Below are experts of layer 5 (counted from 0) of a mixture-of-experts language model. Rows are named router (the router's row for the expert), down (a neuron's output weights, with its number) and show model dimensions 0-255. Each number is 200 + 20 x the weight over its row's rms, rounded and kept within 0 to 999.
After each expert's rows: "raises" lists some tokens whose logits its average output raises strongly, later layers aside; "comes before" lists some tokens at least twice as common just after its tokens as in all text. This comes from a sample of Wikipedia text that the model never trained on. Tokens count by the router's weight.

# expert 14
router,186,232,180,225,208,181,185,178,182,212,189,201,199,203,192,235,224,163,190,226,154,219,224,180,203,213,198,180,232,212,217,212,177,178,159,183,177,195,177,212,237,209,197,214,196,195,191,199,213,220,170,197,238,193,197,190,184,207,188,198,218,198,231,227,200,162,193,178,210,209,154,190,189,206,247,205,205,182,167,212,202,184,219,173,221,201,225,247,202,175,178,215,186,212,207,202,184,221,193,193,194,225,201,188,207,217,207,185,174,193,136,194,194,203,199,179,179,230,209,192,165,214,214,225,195,209,230,229,212,199,202,185,189,213,217,228,191,176,163,194,189,173,184,217,213,193,191,191,169,197,214,206,186,223,245,202,184,185,197,187,196,198,246,189,185,150,212,184,184,214,245,212,179,169,158,198,214,191,204,199,189,178,210,188,204,192,223,175,182,249,206,169,191,218,197,189,189,181,217,223,220,241,187,177,202,181,205,200,219,194,214,180,192,214,223,198,143,154,204,188,205,170,211,227,186,217,190,163,211,171,204,191,213,196,219,192,187,212,211,186,197,191,235,217,186,203,213,199,208,197,187,183,168,200,195,210
down2,208,208,191,212,215,183,216,230,154,223,202,169,187,195,209,188,195,192,210,196,195,204,180,197,196,208,205,172,201,198,181,184,181,206,220,206,204,196,182,173,177,240,148,212,194,201,184,203,216,177,188,183,223,156,188,201,180,191,215,157,194,207,219,174,204,233,202,196,206,183,214,211,222,189,210,225,252,228,200,198,214,190,189,203,213,222,212,205,152,203,193,188,209,197,201,214,211,175,169,182,191,235,232,166,234,224,205,201,195,162,219,231,196,188,189,199,185,216,214,239,173,221,206,228,171,188,171,188,198,214,212,199,223,198,164,202,203,206,231,205,196,158,204,179,206,185,242,202,163,219,186,193,195,202,251,187,193,224,207,204,197,195,210,210,209,204,185,199,229,183,233,168,201,218,181,181,169,207,185,213,194,223,196,203,199,165,145,191,156,216,185,227,184,184,183,181,210,216,191,209,217,214,201,225,197,222,176,182,236,181,147,180,214,201,201,202,200,219,235,201,186,204,207,169,199,181,217,182,149,199,151,190,195,206,238,180,191,210,234,201,211,191,174,183,189,200,187,182,212,179,188,180,226,211,218,202
down3,228,170,216,187,192,190,187,208,201,185,180,205,166,165,209,241,223,233,139,184,209,219,235,187,185,220,163,216,206,219,194,240,190,194,234,232,224,211,255,203,204,192,216,207,185,217,191,172,196,220,205,208,195,186,203,236,196,204,224,174,189,183,237,214,226,214,214,168,185,201,191,202,204,232,202,196,205,162,168,202,226,181,207,177,220,214,189,204,238,162,220,204,214,167,219,233,174,252,195,224,186,191,179,226,206,169,207,163,192,208,208,197,192,200,176,167,234,205,200,201,200,200,262,192,208,200,211,203,207,196,207,207,212,199,176,210,158,181,230,168,222,211,217,188,224,192,209,198,178,193,159,203,220,243,194,185,227,216,199,192,212,224,189,187,187,199,230,206,202,202,187,192,205,194,216,196,193,219,215,194,234,184,174,189,190,191,222,196,188,211,171,204,205,208,215,189,216,181,229,215,185,191,188,193,188,199,158,194,197,186,184,214,176,216,200,199,176,190,205,239,196,204,225,215,207,231,183,204,187,200,203,262,200,189,188,215,203,192,183,198,208,213,199,209,190,203,222,153,167,203,215,201,216,203,213,168
down4,209,202,230,199,207,177,212,230,215,211,214,228,230,223,210,198,216,214,248,210,196,195,222,184,199,178,196,196,215,200,212,222,192,209,181,216,220,219,232,257,197,219,177,197,213,211,181,203,222,206,233,203,175,199,218,218,197,204,196,218,188,186,198,194,243,209,194,184,193,237,207,203,217,191,178,236,203,187,210,187,244,199,216,168,197,180,194,192,204,196,246,166,200,197,196,197,245,226,205,176,238,213,208,219,192,240,206,175,235,215,173,221,175,188,206,197,207,199,164,211,198,193,215,228,221,218,224,191,167,162,204,200,200,199,206,185,185,209,192,216,219,194,208,212,217,200,209,194,211,216,176,228,161,257,219,183,169,187,196,199,217,193,184,157,183,183,186,169,185,156,204,143,194,201,210,168,180,218,229,209,170,217,207,198,213,229,189,234,178,207,195,187,169,181,172,200,236,213,186,167,195,201,178,207,199,190,182,208,189,214,224,150,210,202,223,188,188,197,186,174,195,206,174,231,195,232,233,212,161,210,178,193,185,217,197,221,236,191,213,217,226,209,220,187,208,199,204,208,191,209,198,174,209,225,193,192
raises: "0", "9", "8", ",", "4", "5"
comes before: "9", "0", "8", "5", "7", "6"

# expert 15
router,167,213,178,217,220,193,189,179,184,215,159,193,202,203,172,231,219,142,175,215,164,199,195,221,191,228,187,179,219,207,205,203,198,183,168,193,216,238,196,197,215,231,181,234,199,187,199,209,207,222,196,203,200,190,175,163,191,204,191,202,238,198,214,211,166,178,185,215,202,205,178,210,174,192,215,201,212,185,179,206,170,212,183,183,206,232,219,196,227,189,194,216,213,218,237,178,203,202,199,190,189,178,200,197,215,206,223,184,198,213,128,171,200,206,185,144,184,191,201,222,199,208,232,234,191,166,204,177,200,192,192,200,185,213,233,198,196,175,186,225,185,191,198,233,203,192,184,189,175,184,203,195,203,231,220,205,191,183,215,192,176,188,207,207,190,188,229,205,192,192,232,199,190,200,181,206,201,215,223,235,185,189,210,202,206,164,224,195,150,245,197,159,176,218,232,198,171,206,207,209,209,241,189,192,234,211,197,199,180,200,224,179,198,217,188,198,177,181,198,194,249,189,196,205,203,214,184,189,249,211,223,176,203,215,175,233,208,230,222,161,181,194,216,217,197,223,198,201,216,181,187,153,171,198,169,206
down2,200,192,201,223,229,201,204,222,189,234,214,196,169,173,137,220,186,217,204,177,177,186,216,226,190,218,207,200,214,170,170,198,192,180,213,212,220,222,190,197,191,176,199,227,201,191,168,208,204,179,217,200,192,157,198,171,224,209,183,212,202,196,189,194,216,241,222,240,189,191,207,192,213,208,212,202,222,210,157,193,209,202,208,216,182,168,211,234,161,215,203,210,239,212,196,208,150,193,221,196,195,166,173,219,198,195,178,196,197,178,181,226,218,236,184,216,191,230,213,217,179,184,215,195,189,184,184,189,196,211,186,170,213,197,164,207,216,180,184,188,188,202,197,173,177,193,193,205,223,219,176,200,220,181,209,164,174,176,210,198,153,160,190,214,203,237,211,226,208,194,165,178,183,202,196,217,258,188,218,196,209,220,186,225,184,202,213,159,192,217,216,189,219,188,173,220,227,178,203,231,177,184,185,206,215,213,202,178,226,221,219,197,184,229,228,189,201,198,194,207,211,205,216,200,198,199,230,194,227,191,221,184,221,177,204,206,191,200,209,215,198,184,244,221,143,207,152,229,244,192,182,205,198,205,190,211
down3,167,186,222,207,210,175,212,200,207,249,206,205,211,252,206,233,197,217,205,206,186,185,206,206,171,213,204,179,193,199,242,235,236,190,181,192,232,209,191,214,199,231,171,205,176,192,204,220,202,192,206,164,196,188,200,194,220,207,181,195,189,165,202,167,172,210,235,231,243,233,173,213,217,184,194,225,235,182,194,208,191,204,222,212,187,185,185,206,189,217,188,173,218,191,205,200,243,188,215,232,202,221,151,213,195,158,142,170,210,223,190,211,212,201,179,196,207,212,184,209,144,201,228,223,182,172,189,190,192,185,186,187,191,180,191,187,198,220,201,202,171,200,173,195,168,192,185,181,167,193,204,184,197,218,182,188,198,163,212,196,190,203,231,186,200,169,195,147,220,175,197,198,204,178,201,195,214,202,197,225,188,219,197,203,179,204,213,189,221,225,223,183,216,156,200,236,197,170,192,190,214,201,184,207,193,196,185,195,194,196,245,200,207,195,184,192,208,195,164,160,206,207,157,196,224,194,205,174,182,160,205,170,197,150,175,191,199,203,201,184,208,167,181,178,202,192,198,213,219,179,201,182,207,181,220,189
down4,230,219,192,179,223,195,178,179,219,177,205,187,197,206,188,256,188,210,226,219,164,174,190,212,189,217,203,213,196,231,181,193,174,195,192,215,185,192,223,184,208,226,194,197,192,183,213,194,210,217,193,157,235,224,211,184,184,221,235,207,241,223,196,191,183,226,202,194,190,187,241,169,223,200,212,195,206,161,182,205,148,195,188,182,177,214,175,194,183,194,182,193,238,211,202,193,144,191,225,213,195,181,195,199,168,161,195,209,192,217,223,217,176,202,163,195,190,227,231,181,200,205,182,198,175,206,180,234,225,207,171,216,222,214,203,140,177,207,176,221,199,194,187,210,230,240,219,215,196,232,186,204,227,165,206,224,210,204,203,207,173,200,219,191,232,206,169,205,203,183,203,199,185,194,201,208,200,217,203,201,206,175,204,209,192,247,181,161,216,178,174,191,202,200,178,178,236,180,186,170,189,196,208,151,234,222,199,170,195,206,192,195,205,189,191,210,180,222,241,206,215,195,198,188,193,197,182,195,224,228,212,173,245,198,182,214,208,185,168,221,192,237,192,213,196,181,192,194,178,172,202,182,197,209,212,207
raises: ".", " ", ",", " and", "i", "-"
comes before: " |", "|", "3", "4", "–", "o"

# expert 3
router,163,210,167,192,223,160,181,175,200,201,194,178,186,211,186,222,223,199,205,203,182,208,164,208,198,208,171,174,235,178,205,226,176,182,190,187,193,216,195,230,213,215,196,194,197,181,181,197,185,213,171,195,183,252,210,179,166,227,203,216,210,207,206,228,192,192,204,178,190,208,171,219,178,211,218,180,209,189,183,153,166,210,187,175,206,230,215,237,218,189,199,185,211,216,225,203,251,236,198,188,212,239,243,201,194,200,218,187,203,196,176,206,210,193,206,175,173,204,185,210,193,197,208,199,191,190,214,187,192,195,217,164,172,204,219,208,193,185,199,202,197,192,197,230,204,189,189,173,195,180,218,211,173,244,225,192,179,197,209,187,216,195,244,182,174,144,201,200,197,199,206,223,169,166,172,229,226,206,216,190,201,224,197,189,194,191,230,193,181,214,187,169,188,196,245,197,179,229,219,207,213,225,174,196,189,198,209,212,185,192,211,183,183,206,180,213,165,160,228,199,197,187,210,220,203,245,214,184,233,183,257,167,189,198,216,206,188,249,206,180,222,222,216,214,200,191,206,161,220,199,203,198,170,177,179,215
down1,156,179,233,211,182,201,199,177,177,185,168,181,209,228,189,167,195,167,212,225,195,223,211,178,205,204,211,197,207,225,219,199,192,223,194,204,206,177,196,182,208,199,192,189,221,201,194,182,198,186,154,201,173,206,165,211,215,205,172,184,167,190,215,204,171,185,215,222,175,178,214,213,182,183,177,176,206,182,160,213,170,218,207,227,201,218,243,198,197,192,181,220,211,207,196,213,210,213,199,215,202,193,149,199,202,212,182,203,226,196,169,189,193,192,179,213,218,214,202,174,187,182,198,194,193,185,162,198,222,181,218,198,214,231,208,201,234,212,191,206,198,226,196,233,166,187,188,187,179,224,203,211,201,208,219,215,163,247,209,197,193,209,218,182,194,243,221,223,188,173,190,184,185,218,223,195,204,211,175,184,155,166,211,159,196,222,211,215,194,211,240,188,205,183,201,212,220,205,201,212,223,182,215,219,223,195,221,186,202,212,191,194,218,205,201,195,187,190,216,224,196,208,201,189,179,243,194,155,229,232,156,212,234,221,207,176,185,199,231,206,161,257,196,204,191,259,217,183,230,232,210,183,179,203,170,182
down2,217,196,211,212,203,198,187,200,224,222,180,227,166,189,189,195,174,217,199,224,188,219,173,193,195,189,198,181,172,178,193,209,185,189,209,182,217,206,159,212,168,224,222,206,204,207,199,209,192,140,155,199,196,188,163,198,173,223,161,190,236,230,188,225,213,150,188,171,165,207,207,200,233,189,186,220,246,226,152,179,216,201,186,208,197,221,199,192,186,237,177,211,186,181,220,195,196,177,205,194,180,203,220,189,182,215,209,181,191,213,156,217,234,204,191,201,227,210,201,204,155,202,213,181,175,184,181,201,201,193,156,210,190,223,189,214,227,239,222,211,192,198,221,248,176,176,191,209,170,226,225,216,183,193,166,192,176,204,230,223,198,200,206,211,196,181,176,204,211,200,188,192,211,200,171,203,204,190,163,203,226,169,194,210,197,212,206,208,225,194,179,169,195,186,179,202,208,189,166,210,192,211,207,202,186,178,226,227,210,229,203,191,217,224,188,172,214,212,199,197,194,218,210,204,204,197,168,182,179,155,195,203,186,213,195,198,215,170,172,208,211,216,215,223,200,150,218,213,192,190,166,175,189,226,210,150
down3,226,210,182,232,186,201,206,199,205,209,194,184,214,183,184,227,199,186,174,210,179,211,210,220,197,202,143,221,190,199,197,232,201,206,181,169,236,208,215,211,229,191,197,188,146,187,187,205,187,226,172,174,208,190,190,193,221,201,208,190,198,207,194,220,181,204,218,218,187,221,191,197,222,205,195,191,193,167,226,216,183,198,220,187,196,210,155,148,223,191,156,190,202,198,197,213,167,231,198,186,170,198,242,193,176,207,189,219,172,156,191,183,174,200,178,211,213,197,207,212,170,211,213,229,199,201,173,146,205,195,206,203,242,198,180,191,210,192,178,205,170,209,184,190,214,168,209,214,184,196,218,209,174,211,218,181,208,180,187,188,213,170,160,187,201,168,202,213,198,213,252,198,213,189,179,218,190,234,199,189,197,207,197,207,246,186,173,199,221,217,202,193,207,196,213,196,197,194,228,173,193,202,235,217,208,237,225,187,202,186,192,208,192,181,238,191,187,185,223,184,224,198,237,200,219,187,172,160,201,157,211,228,158,200,180,186,198,215,208,200,230,157,234,226,197,167,203,225,158,206,187,186,205,202,213,168
raises: ",", " and", " in", "."
comes before: ",", " and", " of", " in", ".", " for"

# expert 4
router,143,214,197,235,201,199,183,205,184,221,196,188,209,192,193,196,189,166,173,231,175,223,181,204,202,209,151,190,229,209,238,213,174,175,161,176,225,210,156,220,227,196,190,214,187,197,218,207,208,215,203,202,192,204,216,154,224,200,186,201,201,217,210,197,196,188,203,213,234,215,183,219,173,203,212,181,211,190,171,166,208,208,214,152,197,219,201,192,211,186,177,200,207,207,215,200,246,179,212,193,217,212,206,187,209,233,194,180,201,195,159,200,196,229,208,192,174,200,218,216,158,195,215,204,180,183,228,212,183,191,208,172,155,218,215,190,185,168,212,240,225,178,182,215,236,195,204,213,167,207,220,229,168,215,196,197,199,187,212,175,163,221,221,168,187,162,225,209,181,213,216,201,213,201,175,206,180,197,227,202,219,205,211,189,183,167,225,179,176,274,196,163,186,210,219,149,198,208,204,197,210,232,176,218,187,200,204,206,195,187,224,212,174,223,201,182,188,198,196,224,187,199,214,220,209,223,221,206,210,171,230,160,206,206,215,216,198,228,197,209,219,186,205,207,203,189,193,204,197,186,178,198,198,161,190,201
down3,177,171,183,185,196,190,245,193,214,190,236,204,245,215,186,204,193,204,222,178,158,197,148,179,224,190,228,209,226,183,236,233,208,239,199,192,243,202,214,194,176,185,198,239,194,203,193,196,203,202,223,222,192,173,209,201,208,206,208,199,207,184,226,190,198,206,243,193,238,229,209,201,206,213,193,203,184,186,209,204,180,196,210,214,182,267,171,220,177,240,203,253,196,219,218,172,196,203,201,186,191,221,205,194,213,212,205,258,193,198,195,204,200,236,182,190,187,199,212,201,184,185,224,203,208,193,192,216,195,224,190,197,216,185,226,162,193,187,172,186,211,160,193,177,197,228,214,196,227,196,231,211,223,203,174,211,211,181,182,225,233,215,211,217,183,178,200,231,192,214,193,184,172,204,196,232,209,209,204,212,181,177,205,155,213,205,181,230,180,167,188,176,197,208,204,200,209,189,225,236,196,169,194,190,171,219,236,174,163,167,174,177,191,196,199,180,213,197,216,194,190,184,213,180,177,209,207,207,191,234,178,213,221,195,186,168,239,179,179,190,189,209,197,214,230,180,193,197,216,198,189,197,187,185,189,168
down4,206,200,221,197,190,234,215,198,202,203,165,257,203,208,239,155,208,210,217,217,202,199,181,224,169,225,206,195,180,219,227,228,192,183,220,178,169,165,191,186,208,192,166,188,203,182,205,202,197,192,183,211,216,208,247,215,198,197,191,192,210,211,207,210,189,178,223,159,221,210,227,185,218,190,226,193,205,169,190,196,213,164,185,182,165,192,234,186,195,201,198,191,206,223,204,205,219,208,215,188,213,221,172,184,212,229,191,215,181,193,187,199,210,187,194,191,206,168,177,211,158,191,236,202,215,220,196,176,219,227,213,200,160,217,182,234,168,193,255,153,210,197,194,154,169,204,238,196,168,179,239,185,209,164,221,229,188,212,222,197,197,206,198,182,211,208,179,186,169,185,200,184,171,195,196,205,176,186,200,200,199,217,239,204,178,187,206,204,197,203,212,210,211,203,215,209,215,195,236,191,188,197,175,218,186,167,200,201,194,202,196,173,220,192,174,205,180,235,231,184,232,173,221,200,237,215,221,200,196,201,196,207,189,211,242,184,182,236,183,198,194,167,196,148,217,187,192,177,184,207,234,217,205,212,214,227
down5,172,207,178,192,191,203,203,203,210,191,183,179,179,161,203,207,206,218,185,206,181,192,214,223,182,193,209,173,191,247,206,209,223,203,202,194,194,215,203,193,167,187,183,170,216,215,184,213,184,169,192,239,162,160,194,243,241,179,177,179,199,209,169,222,175,194,193,208,199,204,198,163,225,202,224,162,167,201,196,210,220,190,207,191,194,181,174,178,176,213,196,191,186,194,224,175,205,214,212,239,178,222,175,174,179,172,196,194,195,184,206,188,199,229,180,254,220,244,209,240,209,229,196,205,219,205,184,204,205,198,243,195,197,215,217,181,208,175,214,198,239,194,201,181,225,174,184,198,227,171,223,181,211,210,215,229,214,169,204,172,190,213,217,210,162,222,196,181,170,186,158,210,181,198,195,182,193,219,183,222,226,178,199,209,166,229,231,232,201,234,187,183,196,213,210,159,212,211,203,192,239,215,211,197,230,203,173,172,193,197,196,196,191,209,203,191,189,202,199,202,192,199,197,187,209,224,199,181,208,226,155,188,205,218,172,166,186,149,177,217,222,234,213,201,184,188,209,221,190,226,184,189,205,173,189,208
raises: "-", "\n", " ", " and", ",", "."
comes before: "-", ":", "\n", " by", " Succeeded", " Born"

# expert 1
router,136,218,187,194,203,178,187,186,205,221,183,187,195,210,163,217,218,177,167,225,171,201,213,199,193,217,195,180,227,222,206,210,161,191,179,165,206,220,192,209,210,226,187,206,170,201,188,181,200,216,182,195,206,237,186,160,190,220,175,198,214,197,231,216,173,195,205,183,210,216,191,217,179,201,231,191,193,192,171,153,193,214,208,186,209,220,217,197,218,195,192,205,215,207,221,218,191,203,197,190,199,199,214,208,221,193,238,207,182,215,184,183,189,189,177,188,150,204,200,206,198,216,206,212,180,191,203,224,177,202,196,179,187,198,216,220,197,169,193,245,221,183,189,207,215,157,181,195,186,200,227,198,171,223,245,193,209,166,211,186,177,204,234,200,184,161,238,184,165,227,228,231,193,168,171,215,185,192,223,221,175,220,190,203,210,176,216,191,180,270,209,190,198,213,203,199,204,208,223,194,219,222,215,183,185,191,204,221,206,195,224,184,188,201,211,221,194,177,195,198,221,211,203,245,207,232,204,178,224,199,223,175,207,183,216,218,193,222,236,186,209,183,216,234,192,221,178,141,250,189,178,172,189,189,204,207
down3,143,189,203,191,180,200,193,181,185,228,181,204,194,177,183,220,229,227,226,191,170,195,206,203,195,178,198,194,200,193,185,196,203,221,195,245,195,212,199,211,214,183,223,204,181,200,192,204,211,171,197,173,214,226,190,191,119,202,221,200,180,196,169,171,200,221,216,215,200,206,232,216,196,192,218,217,202,204,219,215,198,170,223,207,176,220,216,223,192,209,213,203,206,188,231,198,221,188,162,227,212,192,224,195,166,169,189,205,241,169,172,174,180,189,186,197,204,198,189,212,165,209,223,167,187,178,234,204,173,200,225,225,196,191,217,211,219,215,184,192,196,204,227,228,211,222,209,189,211,169,176,212,182,232,199,219,210,214,168,199,227,215,216,243,185,204,195,191,185,187,210,191,212,202,188,193,233,186,147,236,221,234,173,170,219,220,181,193,191,237,206,201,191,204,206,221,211,171,205,206,224,197,199,232,203,213,200,188,183,196,192,248,194,213,192,183,188,194,230,217,256,201,190,173,219,166,192,154,207,181,209,203,210,204,193,231,199,177,189,215,196,213,252,203,186,213,180,233,225,184,230,212,205,212,200,189
down4,225,190,218,184,199,175,163,196,177,218,193,207,198,184,219,186,206,161,198,186,205,201,246,198,177,194,236,190,247,218,197,206,197,210,197,227,174,214,226,246,218,199,228,215,204,217,223,170,211,212,191,184,185,198,210,164,227,202,203,211,173,207,182,197,177,208,256,212,225,183,215,198,206,201,181,204,198,179,214,200,228,154,183,186,176,180,195,199,210,227,195,230,217,211,211,205,226,188,227,201,206,203,215,227,209,210,198,174,218,151,205,216,197,213,207,175,214,183,233,222,207,191,172,219,167,200,212,208,204,209,219,184,245,211,193,210,210,199,201,212,157,183,216,154,189,235,188,198,222,196,229,210,221,192,173,208,190,189,218,190,191,215,237,204,186,199,187,196,204,206,186,242,211,190,183,196,200,191,211,221,172,231,215,214,219,213,208,192,221,177,207,214,239,228,208,226,230,228,196,205,216,178,153,201,196,220,206,210,184,206,188,186,207,203,217,172,244,205,215,181,199,177,220,151,187,173,212,172,189,154,182,192,235,218,188,187,207,209,198,170,190,232,200,162,190,230,181,219,228,187,231,202,193,173,192,187
down5,181,229,220,189,246,211,207,188,207,193,180,226,218,203,229,203,200,227,186,205,202,201,196,193,199,213,187,209,173,147,188,195,144,176,192,199,198,153,199,221,188,196,162,209,216,214,220,212,156,196,217,211,198,191,206,203,198,179,190,187,238,251,181,218,209,192,207,234,238,197,187,178,211,233,196,218,231,209,186,216,198,234,182,212,203,194,196,184,204,193,225,210,202,239,243,205,198,181,217,179,219,203,195,215,176,206,202,202,183,214,196,190,200,217,199,220,223,235,192,221,224,196,200,221,157,182,187,189,227,184,213,203,190,195,226,201,228,205,166,203,170,209,219,220,216,205,230,162,205,197,208,203,203,198,168,163,206,215,181,184,203,198,183,199,211,194,168,208,193,207,195,192,156,160,239,167,194,191,203,236,178,219,183,184,246,206,212,188,235,188,195,199,204,210,192,202,212,232,215,201,225,221,192,186,185,208,211,180,225,198,183,190,206,196,155,195,209,194,205,201,200,160,169,196,209,172,196,160,200,171,241,206,214,200,204,206,168,220,198,195,212,211,213,245,155,179,227,218,184,183,205,184,196,218,173,234
raises: "M", "S", "R", "D", "E", "1"
comes before: "==", "\n", "===", "The", "In", "="

# expert 6
router,213,215,189,208,215,188,202,172,201,225,206,201,184,225,174,237,204,168,163,204,177,198,204,198,173,216,180,192,261,185,224,215,186,177,173,177,210,214,172,233,213,226,189,194,175,185,190,188,180,202,172,192,199,207,192,179,190,227,186,212,190,200,233,218,188,187,206,209,202,220,175,218,178,205,221,183,211,195,160,173,203,189,209,198,198,234,200,212,210,199,194,208,198,198,216,201,187,197,204,180,210,233,228,190,216,198,229,170,195,203,181,193,195,205,200,174,161,204,208,236,169,207,188,216,192,197,218,210,172,181,205,189,217,222,243,196,183,179,209,226,206,184,176,227,257,183,189,202,150,186,212,226,160,207,238,175,202,166,201,180,200,202,210,203,171,158,226,211,186,218,228,231,185,194,185,215,189,208,228,201,183,224,209,190,228,178,212,201,184,264,214,163,172,227,222,180,185,224,214,229,213,219,209,196,198,215,212,203,197,186,202,195,193,209,188,189,188,189,204,201,218,190,205,225,190,236,203,192,209,209,213,176,193,185,234,197,193,231,253,204,202,213,201,239,190,228,169,173,212,216,183,200,144,184,177,197
down3,234,175,198,187,212,209,199,200,180,196,205,188,238,216,210,155,203,200,173,177,228,195,200,210,199,239,194,225,184,181,188,197,200,198,167,180,217,189,205,193,179,176,195,245,196,237,170,218,249,218,205,156,182,229,191,213,222,216,173,184,181,199,176,207,203,178,206,221,155,192,173,190,212,201,207,234,182,188,157,216,202,205,208,217,174,198,184,168,243,183,157,180,199,181,125,223,192,207,217,228,219,192,192,175,187,191,237,198,225,202,243,165,166,215,167,182,213,195,179,192,225,212,202,195,187,218,191,199,164,228,197,192,229,207,193,209,231,173,189,199,172,224,194,195,182,220,202,192,191,197,204,225,227,207,209,177,224,221,204,233,192,189,170,191,221,186,210,217,211,196,185,197,226,226,199,185,214,205,210,195,209,201,208,199,213,198,209,180,183,202,208,214,189,173,175,206,188,207,222,224,201,217,215,194,183,178,205,192,205,195,192,163,197,210,191,201,262,194,179,168,202,212,189,226,215,202,186,186,212,213,218,197,203,197,267,187,158,180,216,209,199,177,197,202,202,208,212,204,212,214,186,234,206,207,199,208
down4,217,245,233,215,187,191,214,232,186,198,222,173,239,215,167,203,201,211,176,226,199,203,203,219,217,187,197,215,203,191,186,203,190,144,204,177,208,228,148,189,202,195,163,201,220,231,176,189,194,216,187,235,189,230,226,207,222,172,192,209,218,225,226,201,191,215,194,176,189,213,166,232,209,194,169,204,232,206,182,184,184,200,201,192,199,217,224,210,201,175,175,201,157,217,199,203,161,158,199,181,220,217,207,200,185,237,213,227,236,235,226,175,154,208,201,186,220,187,188,236,235,209,198,193,213,186,184,175,187,178,207,204,186,197,210,219,204,188,193,194,194,191,204,208,196,160,202,209,265,200,200,217,221,211,207,165,212,183,191,206,199,207,193,163,187,172,179,221,231,198,188,190,167,211,207,190,192,198,212,226,204,237,208,163,184,232,190,185,197,195,192,177,200,197,181,181,210,210,183,230,201,197,191,216,209,211,216,184,220,180,216,205,238,222,210,180,219,194,224,190,228,216,204,183,211,178,177,207,195,220,193,203,227,180,198,200,207,190,257,180,201,186,259,206,222,200,206,201,173,208,205,220,185,190,228,195
down5,221,170,178,237,188,202,164,180,197,213,193,171,217,236,191,203,181,208,202,207,222,209,174,178,196,144,224,219,214,188,203,210,206,197,212,254,208,220,224,223,217,181,213,202,222,197,238,228,172,233,171,168,188,177,200,214,188,218,219,203,190,202,192,215,202,197,159,187,159,204,219,208,212,218,230,215,238,202,230,224,205,209,192,207,229,204,201,213,200,205,208,220,201,237,189,201,209,162,177,187,176,170,208,222,200,185,195,216,204,190,247,216,221,213,196,197,227,193,190,190,204,192,179,212,192,199,203,230,211,202,171,193,209,219,184,192,184,206,185,210,169,204,225,181,196,225,222,206,199,190,184,179,225,200,206,212,161,172,208,188,191,198,217,209,177,230,239,180,171,200,196,222,189,231,205,182,240,202,194,196,202,196,175,207,175,179,214,199,222,195,228,207,226,181,239,203,204,167,175,203,135,199,192,201,202,187,198,172,193,191,183,211,244,187,224,214,214,169,198,208,200,201,213,230,209,218,201,182,149,172,215,210,221,188,194,217,208,204,179,213,232,219,196,158,162,217,193,206,185,150,184,191,197,229,191,189
raises: "\n", " The", " In", " It", " This", " A"
comes before: "\n", " The", " He", " In", " It", " This"